{
  "n_layer": 11,
  "d_model": 128,
  "n_experts": 48,
  "experts_per_token": 3,
  "d_expert": 64,
  "d_shared_expert": 64,
  "activation": "swiglu",
  "moe_layers": [1, 2, 3, 4, 5, 6, 7, 8, 9, 10],
  "router_score": "softmax",
  "normalize_top_k": false,
  "routed_scale": 1.0,
  "balance_loss": 0.0129,
  "balance_bias": false,
  "router_logit_norm": 2.0,
  "n_groups": 8,
  "groups_per_token": 4,
  "init_std_router": 0.00816,
  "lr_router": 0.00085,
  "vocab_size": 6747,
  "norm": "layernorm",
  "norm_eps": 1e-05,
  "tie_embeddings": true,
  "optimizer": "adamw",
  "lr": 0.00268,
  "beta1": 0.95,
  "beta2": 0.95,
  "grad_clip": 1.0,
  "batch_tokens": 32768,
  "seq_len": 512,
  "train_tokens": 213800000,
  "steps": 6525,
  "dataset": "wikipedia_en"
}
Below are experts of layer 7 (counted from 0) of a mixture-of-experts language model. Rows are named router (the router's row for the expert), gate (a neuron's input weights, with its number), up (a neuron's input weights, with its number), down (a neuron's output weights, with its number) and show model dimensions 0-127. Each number is 128 + 24 x the weight over its row's rms, rounded and kept within 0 to 255. Numbers have three digits each.
Before each expert's rows: "raises" lists some tokens whose logits its average output raises strongly, later layers aside. This comes from a sample of Wikipedia text that the model never trained on.

# expert 36
raises: " |", ".", ",", " |\n", ")", ";"
router:151104135118173183148134136148151129131166083104075092121071139142150100128106151143171129092135095140148141143085145121121126142124111118111099107108149149124119118128160113155147159127128148141132142139123095099145114132176128150120117177151104068143144119074131147134152129074111119124171154099109120121109091153125113136144140145114160146133111109155120105102144104112135170150161
gate0:174164137119107126130142086093134126133108141158107160132133099115130165152175136142145096124104135144126119086124106117124146095060133118107151116153107121069090120149119103116137160127122145111124145118144165086112082093121112134109140126158106159154133158122120113123113136103112098136113108184129180139175136151135138095094126128131183090140118133145145092163104132143149107162132
up0:110093109185176126111159114160095107107142148118173130093150141144094131093121149155152132157117179121083111105102149127137081150142132124175121107135152090113144145124120154150086130137114144115134127096151122152121190162115109121098103133102127141089069115145126134126150117134107116122120155124170115128109142134145122132110106188110112131117068145103153116121139110148134118118155
down0:128132145091146122142106210140135114150133112118129169117141123136118127107143110138157108108163132099076119137116105098161160128104110093090160137154108106127111149115132110152141121135150114131106142143107110161092115128170147169126125117170131112140127150108090130104114091107092110129136129142107132177152087082104185094108161130141162170132109084109149164101127135111151151133139
gate1:130127102103120155110116127156151121126107109114116169108131178112033131107100113128112107144139110192163132090095111141126160128108116129168127083136124099125102149120111124157122157144116087112127093109155145123134150102137147121150152122143127099076093119124145140172163129161119137113163143128153109116114199127124114143158127154127136138115140121073155107138143135137123123154105
up1:110115119178132119109142093147094119139127116126164120099133101153157145148131155117150129106137118090096126156131104146144120075162174137127117170154146128119176105150111147089102120166149154126145169156112094126121112175141118174128136117070118142154152115158084134102084093125136117127126136108130120112109106136094156175091120119108134109140146078127112141137158153129123141138181
down1:155118114126141140127167072118143125122138152135152147102116170145133110170108096096064082164161116166118099149164104146112118149141145113096125088132126125089109116129117103108130119114132136104145102169168146116123098116148118140183169125129129121152110130115155103130122123103162138150139154088144122119152142137139068173167123164126133137111123087121123106097145096156140089137156
gate2:134120115137118093115091132082114148170118119116149147114115154169141123091094119134137117099102108125150136107140137167131124108113128108128121151096159124102134128147156114127119152128123155122137196143149156142168123133115159152133150098081119117096124137136149108159134087142180150120124115123136102092097121160153174094108182129136154090131138148101196135155075106111127097116152
up2:125101107130158113144175104140107111097130128160116124117168121110127141110157120140114154131182084128115134173126097136091121126111118180157128148116116106151118116079104135136139105138166106077139092094106126144058138114128125111148121177137141144152156138091088117118119131134105127137145129139135171130123141127116118165097106181190107118146137103127091109079126134136122130148160
down2:114116130094128130150145131164069167110111131105141162118098160140173116141101169145164130159089114115140125147175091109160129115110170123112140098121149122125117158162077124118130100119123108123154119150109101114154100130122134129120117091150149156152132141106103122170128165156108102151138144156123149152102139187096121108076131096145076119156124078111123123137095129153109132143141
gate3:141146130148066132138115119119122110073118131070123144098129092112102157125131116129128107121107121142143121088110135149138138125181149117143109108153129120104114158163160089136137175112150133104144110087130136108131113114119145120150130154156183109116091071120102103145145139123124122152134109127163142136189137149135140049148125126114151119165137133116085134121125177088155131148117
up3:135154127138079146139136103131112153066126164112110140106111074119114156161144099134134097126109127158157112092086167142165126167164159120133137087170155147114110141166159136107134170084129128140133102117132116103126106171138145144168139127160151111122127072114081104140129159096133110126121121086171160137137117147125126076136122142143148104129111125133105114120101153125121163130129
down3:119094092127152122150158101172118138157110118116092118156108114161110170168148135163149123132134094148166149112103144152123131160135121125167148146154148146168157099126101123136166123117111142110104126092128095140095090139120142087143074118112107130109138155107133148094127172126156106119085155142120130166123096134120084121174104113142117122120117133121183082103110122137132132150074
gate4:092137160152133147129090158141139133113118116158120096159117169116155160152101089076141129129184099107160138102123147153122122142134122134108143140170077135155170110168147117148151129126138168128142152135138139124148105107117121110104156102172131080094104081121181090157088094106123099106117124152081127136147115116105164135130119167131115126104119104109091145113139123122142114137145
up4:118178098087169120157151109102154181130120123121126149126153124121143145157072146123164122136139126145136119143105128142112120119080130170161158147093118118112108138098095123115115139142144108151141154113138129091135136201158128101171123139108150141084135119095099142144161092110112164135138133145148189119131126138118125140093138155152157126108096152110145089116107117097108110080141
down4:145140138160125111088133142105172131122112153130154083155113101127116108108117072142151156127118137054107129114125101158133068126120104134142117125145141137130128181152163146093131102151117158133141120153127108138109113165137125131128138117125195126140157107090127105072074152158110145098137096158130148166118155135098145129122150152099119120116131155121122165115152095122170150122133
gate5:122164102119123122129068155110128157155092146087151148117143076112164145114105139130115109135133139086104166109116108100121145133137142096152114137114156081172142150122125118128117147132116167137148152108179160152153147149104115078124110127100163117130130151135075115109115079172151191161139109142139115121165145112107117057138147116119127118130150105131120126135128112113148115124107
up5:155092124139101163116073109099153152147124132114124141069144168173103194103095106119127103156135103129121157081127110148127165102119133130123117125072115128112127151142153135151101138125120154180115125054127155120164112132103124113141125136111182138130127141095125114139117094131146145145150108126126107127120126112105138135116132153176110125172151142105143135102109141098129168135163
down5:133137118121113112143100079097127106119182164126121143087162136170103141120150174099135112124109105140137138131138141144096132125121152114121134152092151106085123142157140118153087141094128135158130125111100165115128138098099122146100126123132171153127149074146120158187181128134156151121157102152117095163101136145110159122107103155136145097183127153104100086122126117090118113126158
gate6:153137120126115131103140191154183118091158102159135154145149143144113105096154154123160152132105152113125160102134093071127152094122125125097144103097105109102120129128167130097107096128117123161124120100134107111117144124134085085144157143108143144128153158117104139082146195108113146095128170130128132111145129073108138146098164122110129118134132129128177108130154109106118166148107
up6:124103158085150115133105164142112136107145087143136141155144127108164168138124149099135143130088139122118146135144113120149122059126203133151109125118115117130152147120124144099150105124128178112141109099151121138138170178125099082125121131138124145130138092129126157123123147128147140136137059138111134063164132108139118108098126144112131149141161127101102087097117098120157091169155
down6:135088141082144124135140178156152134159148148147139129131130153151126153141142114104119142143107093101139139127149131088138094148108146152112091154118173107136145129131126176076128131111139147166139163091106146122142146122156174135116161104108104162101157107114113155156148100094123107134122127112144134187139095134098148131066155134122101116122081094110136119122112074130097085119120
gate7:144113132108136082147117112103117133122113084147126136137164172113127129061148120130124108121101137106146116154084132127108125121125104134121130137109120143095112124109150111157108156144071145122156121113161104159160140126155144117148135137119181120116165190117109120108145120148125093153073120130127082119126143072161165135097127122161144103115104126170114165117142089173120171145115
up7:099121135172102166108128115122137100124108114135125129139123134119093149150075128135136156112193110124163154131126077163158106111086138137146121134145173146107096117142116149118173112107187124133130144115108135099094118146114086115138133118124066130104109101130148116119087113127140165152166155185135145121138119114132084141149141145113090150100137144140138147135140173117110153143174
down7:077119153123100114071110124113121130153156163153112141117145120135122138105106084133146159178105119121109140125137131139131118110108125108155121121098182140148132125152086110170086103147111090086130102171145165105140131110150123139173155117114144150110093147156146082194140127148126121144152130127154132065129160136125113106124105113136117117154108135145078104129142137138137176104131
gate8:113155130144147105119163071099100190108125130177144113131114116118152114180112104164140110122135149139112090187160127150155104110111110132146149096157133129136103124189131178141105123111113128119122130111137170121184115159133133116101133102155085144104123111101132119133135138107111143112145084099141153133132112145132114135075095143138085119093117163144118147141148107152117137098150
up8:145155149147144175126142126111114207141126096154138113124139123102146138174112119108122140119126118086123109113124135168125144091107149089128130088101105104147153134153130153122088127136117168122131095142148141165140117157117111091085109139136130108092137133122113105127132123126126161156183113175098140124148138107131154128083095179064095134130131135135163072151123110139111135119152
down8:108143149130137129100105155161098090128104117131126099117141123146120094131098114121127102144096112136135118134107137150104107136130128122179132171121146119143072130153106115127189120162144146151147120124079104113138176150121124182151114121092093161139130109138171124165125150146114119103128129081163144172115135112120099151172128110161165084110085164116112144130151123159102154098098
gate9:150136108147159090121073108130113137147149116122157115094105058120154146125118118137145097127099173129094112116096110144156134133146158119144107140152123113125087123164067171156122117096164147092169111129118114129159131187106159122118117127102127125115124119132122106151132104137123143112137146148167119140082123159132128087113083125130150119134165113121052133140116115156128148135154
up9:172115122155142116117089079122104108121147126127148121086128118124148132108154105145136130108107104125140124131084105118140117128105132171138110146176168114128094138163088119146104150127186143127166131127114109147174117151116131095119116107144142156130153159096070119183157137121148126104126154174200131120098104156085117122101112138132127092152160099143109148141103129111114119122154
down9:147117170103140135137111068137115128126130101115088118116111128135119159130130152086135084118165133110164144103144145156140066144093127119179103109166144118161152130145154142146185119154166150145124106099114143143137114124126110131113116119147131121159168096085141128125174139089140124111116110116121154178152071128112113131105123145095145137125160130108167122115080092119111156113145
gate10:121151110057126140117123102113130130075140150135118141173129151116185188167116091134146144146080092150101150115119157118166124153146133140100171132146124083136129123177098120097122127142165117145094165090155126122156073147121153122120122094128136102148119151113108147118148126119140169145157154122129103142112125156083104133144152122109137171121132125137144140116123126103119127102093
up10:152093187120133131150146136126121111155098169143156142097159159140082139115136152162098121145097146187132083127106098169112129152154155131118135117109103109105093097107162149144154091093095119142152081148122100138142143135124120124117128130113131156176138163118095155098157118123124101087144118112137168114101143112116153133096076160174122102124138113126103118135142153125116160131128
down10:132154134155121122115096119096135145101122090157143151149138135141159098099118115120104149126141139155126147138134129119127147154161116115089137122098120125103096161095098113131081114169144136109092131116103091127114160157120138185099151160147154101171087129133141134119157121104121119149109152128142131094146158164123167091122133087108139142105090136155088126140126092111218153129104

# expert 4
raises: "s", "el", "os", "y", "i", "er"
router:131172128150128141140109118120153108106102151155100184136170139142173130071108106152163151137128172102104126132146177113087113146093158117142140133129143107133070158098097130094115113149143126125128135085150115107113125135105153141154138130097105141117075161164137114122132131121131123113151157124126159069117143065164114114160141151126135129115108139126108141137134136152138108126070
gate0:089123116127087078101186171146145131098162144156143138139139120095133149145119134097156058116105157163101111136123126081129139145139134134151102136172131104139091108114094142137149099092097126103110171114163114096108135157099158151117090133132128130129126114104131151117165122127083172148143159139138146135126127132119139153103148136122154132097167085115109128125109107158109130175138
up0:090113121119071073150155149140143127140152161169120100127123116108142098162109105119124137128146135150124116134136110060143122091133078135140113119152138117152133148130105113093141118098131100147136148099188151124121108141123120201097135133123118131113116105099142147134136115101136092183168115159133154128122165130179141122098164116120176122120136124112143152126113102178139115143100
down0:152092147138115083147155111069153158124100138165165145140154172107142096139167147112151181115106098105134130139141145081134092138142158131137125173134159087114121120170125124115127143119164099141116116130135163107128128118093132121079124105139130112140111168175114101133132144123117107115211120117144132114173123109134132103109111109125125088109100112128163140120130107139102150099142
gate1:146097085125130158132163149102153116153099142129148118105135147131167173128094075119120157116082114151127082128122128119147123097166148102088135146094114166146155152165119127112175109143169119122120121143095126138082110148098137112095130111144134100120158138120111179114135135200131128115062103140114138170161131110143097118165139108094139129115122149123155119115155143128123125125132
up1:135142161137132138145116159130124095136115075173134150084139139131169129121092111131115134113135132179139145125116120154155097124161136132096100163128149194136131140141110061149113139124148124099108116137099110142146175165096151140156146094119143149136083153119126109105094163124145102152093147159116126097107115072112148099116115141118133122166097149127122107127148145126099109182133
down1:121138092144127145102133154113122122164080100104125120133119129162089141141117119103118136095070127137148097116133141122134126144164098151120114145164108158122086082160112156119164131054121101150113133128099137142131136154174160128124149154124171124108156125115101151141123109139116141097169140073113109165141163090142129138108175137106150109107137140127133141091168137132098100120175
gate2:144138104119130176164112095098107086141137120137081119108120094134141113130087137113118129115124142128177160108142148130170125084115129103087165090123161125116153112133124133112154128107113153174131152148096134129137106122122083140098113143157170087090110117128144086120114082152177102111139114164152131148105136154167100131133102143127176120126144117134111117150074124117151171147140
up2:128152130104129118120120160093141166123127122077122091152114142134138151149151099121088142125096146159111156126096107125161155178133090138139086174079121077141190103108174106154102082113135117141147139150141163151128125120111127118122110137162101099139105122097137119140156179151114143142097137134128129159108104126125152162130160105078105128149111122126156125121157126102136100163143
down2:160111121115137143108090150106132139126179136130097113139123160096106139155122121094109114149105130152157167101138119116107047133128122119124113104120122103093110157139102153165088084106125135081114152147169163153112092119112137122124113118159161149136129102151146111145130102130122154170152146117158130193110112130159134118150117155127087111168100175120120150139136085123104144115151
gate3:112137132156112101081114154096121104097143150072117112120103168130081120146122126101127170124090155162171151082126150124101130130139122132130089146150098152142121111101157105175104119176153133134131133128142150129097143131103120143141113125151127120152092142128142153155126149119100152141139158146129085131148139127155150087133138160082156153108161089191098116136100150105121086145128
up3:120121141121109124127158143131139101149118108134100117139130162117138136118158138110120087121151099105111130130142154105187149113158118101124177136136118138137143130127109156127126127146140136118127117143116086135132133169136115097139129175112121086148151044127085131127104071119089180091122154129155181134123122122116120148124128166075159161096178084110123127130162149088154131121125
down3:117106175148168154155076112155107131094155136097071125163160108122146119128142170142139108077133118137076172131107122149170134140113122131121144122132103120147142104128166152139106118082139149146125149112114108142116105114109084103107132138145161107143120150116121113142091095111137103136136145135144169141127074138160151191088104082127113092118137117134125131140118142122166109143155
gate4:131116122158161114138083139133070121144133117123109151125098128115155137122136122163110108160087129086101125112093137120130142098118116144112114149138099116134112091186097089130077151124094115104167169143135062088148119125150170137141119148091099103130140157090136156151190124092110154104157125158159144152144116149132142129103137108130125133106145149131125108133147121176145124120152
up4:085125127105122156139065120119168110095102147089138122162144112148137150158148108121123094163124114129153147144112156126117152177104149184129151153142159088146127162109127115101160105118105096106100104133151131144156136130183128155120095124146139114123166083107111111130109167150162128127112138127101148105123127162093090148098143100128150107125116077082135136129133153113113109154103
down4:111132143123157111118122123129116086169132147134142115157154117143140160099145137162142130152156132159125129143122148119117077169108129165141134121113103153101118119132117105094158160090100098134115090117139120170100124154151142123119108109139168147132131099085119137104065118100141125118084140131164099125147178145125116088056142110098169122158127113142179118101128133131157102137086
gate5:129156145122138146137177088118145111123096133132137126132121175101179108125106114125132095141091091166126106107101113180126199110112095117139149112126159110139100108097126153134157167135114158122144107154076062152138113154128103111102128111131135127121161182148110118156091114138152121161145121104139150083140133119127136111135157107130098122123127133161148099104107137181120111132123
up5:133199139153192154138082103131159124149132119131137142135112102129126126124111180108137111120100106139166138093091162125130143080123110087122157126098111137125150122125135169116111201114098199120122120140133079165140117166123129147104119125134120136128164131160113121158125166139091125125119123095137146115133117132140114096102133123098134097123104104166102123143119095146127094136150
down5:098131101147146124101146178129093150078167111158101145152141119123150112123125108139169143139150103118130150125094153135108129149090107129174138158150107115127131155155126151107138139160106175151141152160120102138128125149137133132122139097115122119131149111114150166092089168107087083145160111132079139125104124137152098176082133099098130106098090099185107107131154114150109147121121
gate6:109170117127133119150089114166122113124142156093101160139119083134104137180103131110124147120100141192123121132114137130114089132139191118125140111156080097167123132132149120145130140115176125117095105091107163107134141157120173149158162104130111118151113125134115123156121128188135122160165146116103117075087144121153130136083117111115119117141110106107137093133121116137126161178114
up6:168136124109143134141100140134111136109116138132148160093142142135131137120104151171140144081109120132156164147111135136157069155139147108139068127134091071113135135131124132139113127099146145090113112085111136146133194111072185157160169113124101164154130159147088123119123112126121139117116138114140112125119112127140115140102129097106110156118111098127173119094114100111117194142115
down6:121118120152141134101155129122125147137151093121136133178107137110099096129139133146085178121096126159154164104122148144167131136145080106112169082117149106185128129088157109152130156128104143141150165125134147090122173125110122115091136109160121096126200136140122104132156175109125114129145116097139116133109150161126112125121095139138117133112087123102145096123086095155096140150096
gate7:194092176096149147054140151112115141100127144107124108139136101127091112140151132114114119123168117163157098122146115168102137142107154123147155104104108119094098167138106121149118117130101127162148155161167111127127102124118143147160088093088117160127179094128087132130103153115130125122165142143103100108156147128096113129145137165153096132104123134094150152114105132111127130155131
up7:168097141124133125114124132174134126133100094200105145133159151119112119121129149150114165160167132151134109127105092171130113117096115099109165111119151162115082151168100100144138179106126154122149146139132108158120118146086123130110126057124112155090157159140144162109128101149141133129110148123087056141157147129125134111126107105134110106107129125124116143082122142136130103118134
down7:138130183116182154133115144068138137124125117131100113132157175113103133142163154155154126122141151146136134097151095122138094085109124080131150073105156107088138120164099165100107129100146113130160166159117127143123106111136174124124111112101144141129115091144142155119126121185109166119109137108116119130140115131174141129117171109134117124096136119085146090140139138075116114140149
gate8:101110099123132146144155138169125113115141139102135115160106103140065151154162119087121142079147113121106149136119142133157152091152140165115138141148129117127136126094121118139116129132159102148167132137169090125137148143174101141120087159157164151149141113128086161149151146122135083118131145174081122133106151135126110098165072123110158077117136159086118146102115099123129122126098
up8:121146152159152191152171130124107128129126148118122104145106091117080166145150097060139136078131093155120121142103167150153132141121127118112114120162117130113144063117150126128079148114157161139108119137121091133134154172167120140124120123147152143097145125140093135167087142130113092100132143155104146145140153143142140120166074110137140135117117135128121134114131068117132148133093
down8:145138138116169111101150115112129142168131151114175140125163123139164132147136161187102168121106110127131141127125123147072132117140146123129153157111139112142107134094154113156129133119102119143111090154125103133141083149138107190090126177131122096091098182188137102142095141135142072109139151135123115136106117153116109155137100114148107132136085144115122134079147140124094105119102
gate9:124092113147124173185162147162116173116123127139111152091155063133121147100096148144096162145115144170157116157109107127147095146133134087134142134171164138091120137182111129119099150135165149091110146110098131163116146133121172107082150122118109139135124156154108113124132136125130102148109174102131120109167091100119112124137097119110118134114139125122136114098163134082108104115130
up9:167167109124157122093149105142112089160108113109114146127137166132176101152149158128137092122140147141091124110106134131144125127189129089088122107187096134158133096100112102121119094122108155163085186157153151123126133110117183135093104145165123141141139087125148121147111087125139102109145119158136148130130137140130144125102067128130126112130147084124131111122111097131131154136149
down9:118091108120177182164156164152132111150124146129087140113128134143143070099149126092110145135134137105113143157125145084144127136163140138162100142161159121145148106126130106146113116109164077151116121124115101110143130098153162128115114122152121151128151151139148129095128160093073110182107113143095090118134115123083094169128088119191129140127112098144134139118124118117097114144118
gate10:148090092137132119124089126120164150141157136129118107095100104147151164156132117122150109133115145130135140115074122087110097134186151146164128127122082140149108125146121090123167115128100161166118135103137172114107189134149138145141150128112124148126153124133148133098113156162130133115104109118128159076092142121093124145115079125179087111117135162134193136117124116111114135091142
up10:136132135125121170140173098097099159088091135144180115134162177140150125139099110176077108095121118134153115115134144136122127133136115098123096095128165138137149139150135138158178139152128156100151165108140114130130117138070115133138159104134094108113149165111136152130162111136125121099100120099160163162121151122097159126149118130093134150137095101072127156118093140128121095162124
down10:134131147149122114110107074141109118102099151130131072147193168115132110129123082129109122160152121100131144116149139150118155138151088120084126138090128127149130141150147135133105147109127102127082107159133102146143110133165162151129116112132088156107133132152089134116109107128146129146170138114123139156144136093173155150082127127116163098147116174083088115117178151144124095085133

# expert 10
raises: "ing", "at", "ut", "r", "ot", "ist"
router:125135133118099124168148121128118134093098148144131152109143161127148127085106130160135151136116182093121098124171175122115132105128138125117130130135150114121077120088089132162066113180128142098109138122130116085112126122112124148089158124111140069080095103151131115134155121126149146104145153128151135098137145122169140126110123160105119126076147163152104151137165157166165104127126
gate0:164120164160125103122132148142145089106118156142119142131099147128150144156183113101100129115149138166157110113118131115096127147125146115150127171140108121139132113086097113151132097135077117117112111140108153134156152116112106124114139100191114130121152061137089128131124146114158133109153110139096152115091114100068135101124124133131089137096137100155126168155117146167142182106168
up0:138140138140143146131148113144127151158123110141110088134142163140141158127121124134100137105108142138123145151128087129099126083093146121161150164137130145168182125110139139140097116145143098108115187150103154111147122106066104127142122110142100083096116110073100091141087121127105123113122154138149124142141168094088169108160154117122100142139149066120160140137146153121113168153145
down0:137135121110092150146137110183114110107131128144127112087135129143121088115129140135116114143133131188145120138124111150159094118094095118127142152108105116114145145144114140176166152116149134131135057149178131123143133099136121132097129128122131175094146145158127106091126141145148102064139166111128093106140136106152174131150157125103135098114102102138084117148137177142129088182143
gate1:155104116124141135133132139146147105130162108098132145145142151164119099117175148057172141123149135113093144147146098084091177089124132133118089154135122149117113121116125137114142149151151136157124141157137107137137125137145112158208085109157139118156122068107146157125116165100131123115117159097110115103150097130149114108144131159126127105122129141101136144102158112061135121132095
up1:153111134102146104162088138149120117141138140120144151140149136166123101112138143117196156113134167122106124140128121098079175118174139140104083136107136114093080157081135131118120148154111115145141136130157088132107111172118100173160130112158142107120115103128148153122147162130139138126122146130119134084142111102185101105137140159105131126086123166099114163122153098115144107115077
down1:143105125154162142067120140138157132123105133115104132146117081137101099133123132113162103197137125091129102158114127143115107140120106158173169118166125068119151110130098117092141133141081143116121165117125121125123109198105118106119119131111149161133121135126174141121134135153119114140103192164144103135103151134124143172102144088100086124116150131155114144140120113139161117112128
gate2:068108111149167127132143129146125114133157149205131115102089078121147119125112171119126137125128085117111177118089144143103133126174104145078151113154138130126130119131133143136122144136101139089176070139152110107161099136119106111104137123158150139115114130153137089141146138130122149125130084137152094141138114099167127145125102135115141087099142110194131126142096138112133110130155
up2:062134102117154119133131143108119118133138139108128110139112121117091146146086137158159125111072118103101147117124108138114107084138069170151151133121149165160129140151120138078100138106187126113155124178128118136131125129137121134111166109085102106134166143130106134146125104141133117147139130125156138130129101153134207104148118117105149150137103106188118106141168116089140122118152
down2:133040121184130154117093144164129125119088119138106112109114106112143104157120118111099171106148130144159119146120160111120173176136091108105117155160100114130117121096114122080125079108181113127146115154113147120119129117149108126107174142136168194115152133102146134101144143124136125137151119142136138131146122146166122156140128076097144142128130121116126172135112113118112136117162
gate3:113146164106159112141124108155115131155130102157142107107117149123152155119157102111143092130080114130135124106109104163145142124167138091142132138116153130093154150175174131104130185101151144143147159140086101157153119174144153114114113156096109102115107152133140099143139105133103140142142106115155115137119160161105158076103128137135104109123096149056151127137095143083127106095130
up3:136126127098147092112088155129139146118121149062155111136111110142124143107119151133147131131164144110080138140166162097132117126098179140114154129161115142179105161114111096122100125138153166148111091140174120120121136088081118152133122153161087154135166099145109180099144140097167111140125124138109140119128111128147089118124101146135120163093134111179115102134107088159122129114134
down3:141132127125171083066080162122159153103136151113096106108106141122117113158144157140068091131158163129107143125111180159101130160106175158113130115125138137132104123120117125098122159095104130111102160095138093110132119104093141148105142137162133126150139174166153169112120122126144115161124143108143131116138099105150122122160149154083115140119119089145109129120152090117152096131156
gate4:095133137082163143139120154118168126100115140160115139111111164153126148132099146135142123123114118125169131115116114104124118143097150157134154111129115092094120104125127140148090137103110126082096071166167092111139155140110131080155141107114190140134123082127127114154110142103158167102158116126125145128105122115139117110132130136124077094165141082129173159109156134097163127179142
up4:126137123092141080139112167104153152114135160170046119171117173128124089104137143146139133118169137086127132139140124101089112135117148110148135087087117113120107108155133137147131152146138144115128075144139107134142143146130142106139168073115168113135116104140093108119127118149128162163152102137153152140097109143125098101139164082113109114137134121153115157131131174079145127114130
down4:097094137122134145107112111095143114129135147121133148155164125126155142175111108132117118112139100147149129139143113113127137190119098125111148120163126107106108113166123112114165118135128122127131146163194151098104138119113069183103163153081156130133138128166127114192082195121154143128149078106138137133112138089093121161135103097109130096116099130121139138131129124134122128156147
gate5:110118176184105138065168144128144125140140097130126126169128121134137143147162102166130145115094097166094168142125116129142119146147134120129138093116115102141179116139126103151109108134172153112096120137113115122156105096116114157156104112120114115149087108127118078108136115142079113123110175169137110175126108140133099165078102131125128141146144116154160120119147135114121123181157
up5:144097086104138138154117113153164058078094089148188122093131103153110138170142139106097112117138134143115079112149141156143136174109120110139126164109121111130086162102124102119122133134134152161083126061117133136116138159140127109125107153145133149151181174150118121148133108156139128118138134117091146108108130104140134152137145154166147116111120132111166135127096125116132112101153
down5:161161100105120150139140109122128115156179118077155125135103138134129144077135140098108122116119141121119110151120149117129158139124143101110112128136131155122129126125142146151120111091081122174111155139091072109137140117141106171139116107100148114163135142126148101155119136156105136107138121203126106153132098102135112160097104109137136073191105111145129138126134089178177088136130
gate6:125123084146104085108102119104131144160126130121141174133112128112129056141132124090090097098102140116124105099183151130162101169149096136121107095135126107163148170148147149132177114136084125142149125158150105158136122130137108154105102156158134137134155121150142155138174085114140107121108102102134120151094086131143111097120125168118141163147138172149128133120148108159114134111101
up6:119125082164119105137107164105069166164181127097122148083134112147123097127128120104168134103105167139131112130138164127134130142152116113108104093135122131158184110194157117105134150126111201116109090116175112129182103142146129155100133160146078117100138120157102148141154118138109124149109118138131121138114132140158101087125136137094124123115131111123135130132144119128131126138097
down6:171144138107103142102150131133118184164165128093116123157124144160103128111094140150150127138168125154125121141169125159107122168122109128089127130128167089143091133155138122109131119143132152144123106104104116155148120148144141128092146126113139118172145098157128119138144180118096088103163099120056109066118145160129073120098134165129104125124136165131142098109119133142150118124097
gate7:151140127164121120118110098145077118132159133115101144079091085113111144091157090102132131158120130159119130117109145150121138120145161106113097117147132121150121128118184141166124161133085168120101147153131111146127136104121135078104119110165133140098132135126111123107150115127124146133124135099088109118160122119159162125170124153165120119094163174066171180103127138139091143157136
up7:133163081086126141180164174179152143124127135141114147114129142159125113133089132134139145107128127125123102119115114123114090162135101149138115100110106186087093123139092120131143138134117113117148118106111146145111130165090171205147169121089127089118166139140147134131113108147149129163152108135129153101125142112160110103118133110100142099153107163111101081116115101120135100115100
down7:098140156096165111135111105128149154132111142099116118163116112143097135131133126119099161142076117105158138113091097154179131155080121112137128124132118118100144129137134122106127103121167134137156128130113158153148174103128111160127104102122153119160108155124181097152131118134110148130144139121144149150057148120151151140093142120058153105177098129089103122160124141130073138135108
gate8:152134092124107140090141136118173113088145121110157107118152124133132123103091142129130072135136142110198153102142120121125149089114152145124082126156133122168176128128166109153097157087147122105126077178120115112125113119116153145097106129163126134144132100130107113136109169122062139152125139138088114139089110132128129138116172145100119109158160165100105118136140122120154164137144
up8:112139170124154120142114144122096125141125128163111130105101115160120107176162127115138125109110106100069122155092133116109124197153143123097137110166101103096132139139099125100125115118122100168138180128088185160116151171188108107138120149125136154139136141107103134115147088144161145111135100144152086123145090137110112126143108107151145142071125103139109138158134132151103120116141
down8:084143136163140131148152135134118125173171117083127133081149140111121103149087134114126145128114110119120117139133155142124131130118105171146150118104158087115142138145099132129119113096163131134139138068108106137147148086116116165168117130100120140133096128094102174120099146117147128141123139132122136151144136106137126140123137173108136067113172140103213117066107089112114133136101
gate9:122157098146108115151103112143116159111126138170094101152110128097136068123112175135115091095104118105165152161114139135124158092146114121116142126126148150144083131131141149137121167101098140136130108135162137105161178092106103070133121098123147189113134115134124151122183195119118145120145092159146117131137143113137149122100147131125119133112068133142117120158113133115120117123169
up9:126130062137144103164117095152105139134151132128108121101099136116151140158085174114148113109118132112112111143130150144102131109156094114109100114165151152161081139134118153117136168108088143124154170123139143132163136159105120116122120098138174147122119120143093186140175156123141164111112098121147115133115139076155134116127145118111148100070120139114078109137126132143111127108187
down9:128098098146101105134142081145111096159107072144133154152129108119126119118114142105143129148162132124186152161166154106142144108155119149119124175112164161143144107133119135148149127138109141146111124100123105132110123089128096109107163106096133196121150093163114131131142132157154079091142143152111085119116153132100157133097109113137162123085111101153116122147070121145131139161151
gate10:110109120177166168113142130161170135115151158099126138090113140155100128130130170122146090124149140113103147086129101145122157122113088123108116143150100149105127142138131150115120133039124166128098143164148089137143115148127138124084144122105140108137151096151120137097099107135090144123158142172119097159143124158088156128120177133124136096131161137087153090118137099133132131154117
up10:118121099146144169145148108147153113128151126103149163067132125148156136138139147139180074114158149143128142095117113152158164126091094129118084156130145126081114148148120120133134115105083139124098130142098090120163097167121128130114149094141087109136159089141132158117134087133141147109119125124117134136114123152127138082129145174119122090100129148091186110120108108156125129117182
down10:110148145068116130161135113099139170093109147116135125164143123129130124081117156144125124092157126135116157137088136141115088126138098135150163117140138117083100131144164150116125129146140140155069149144138128117097123116134137083069180128137093112120132118150117115149169142139114167127114095103116143083133111143132115082165162102138138169133126109138125186149136108151159125166098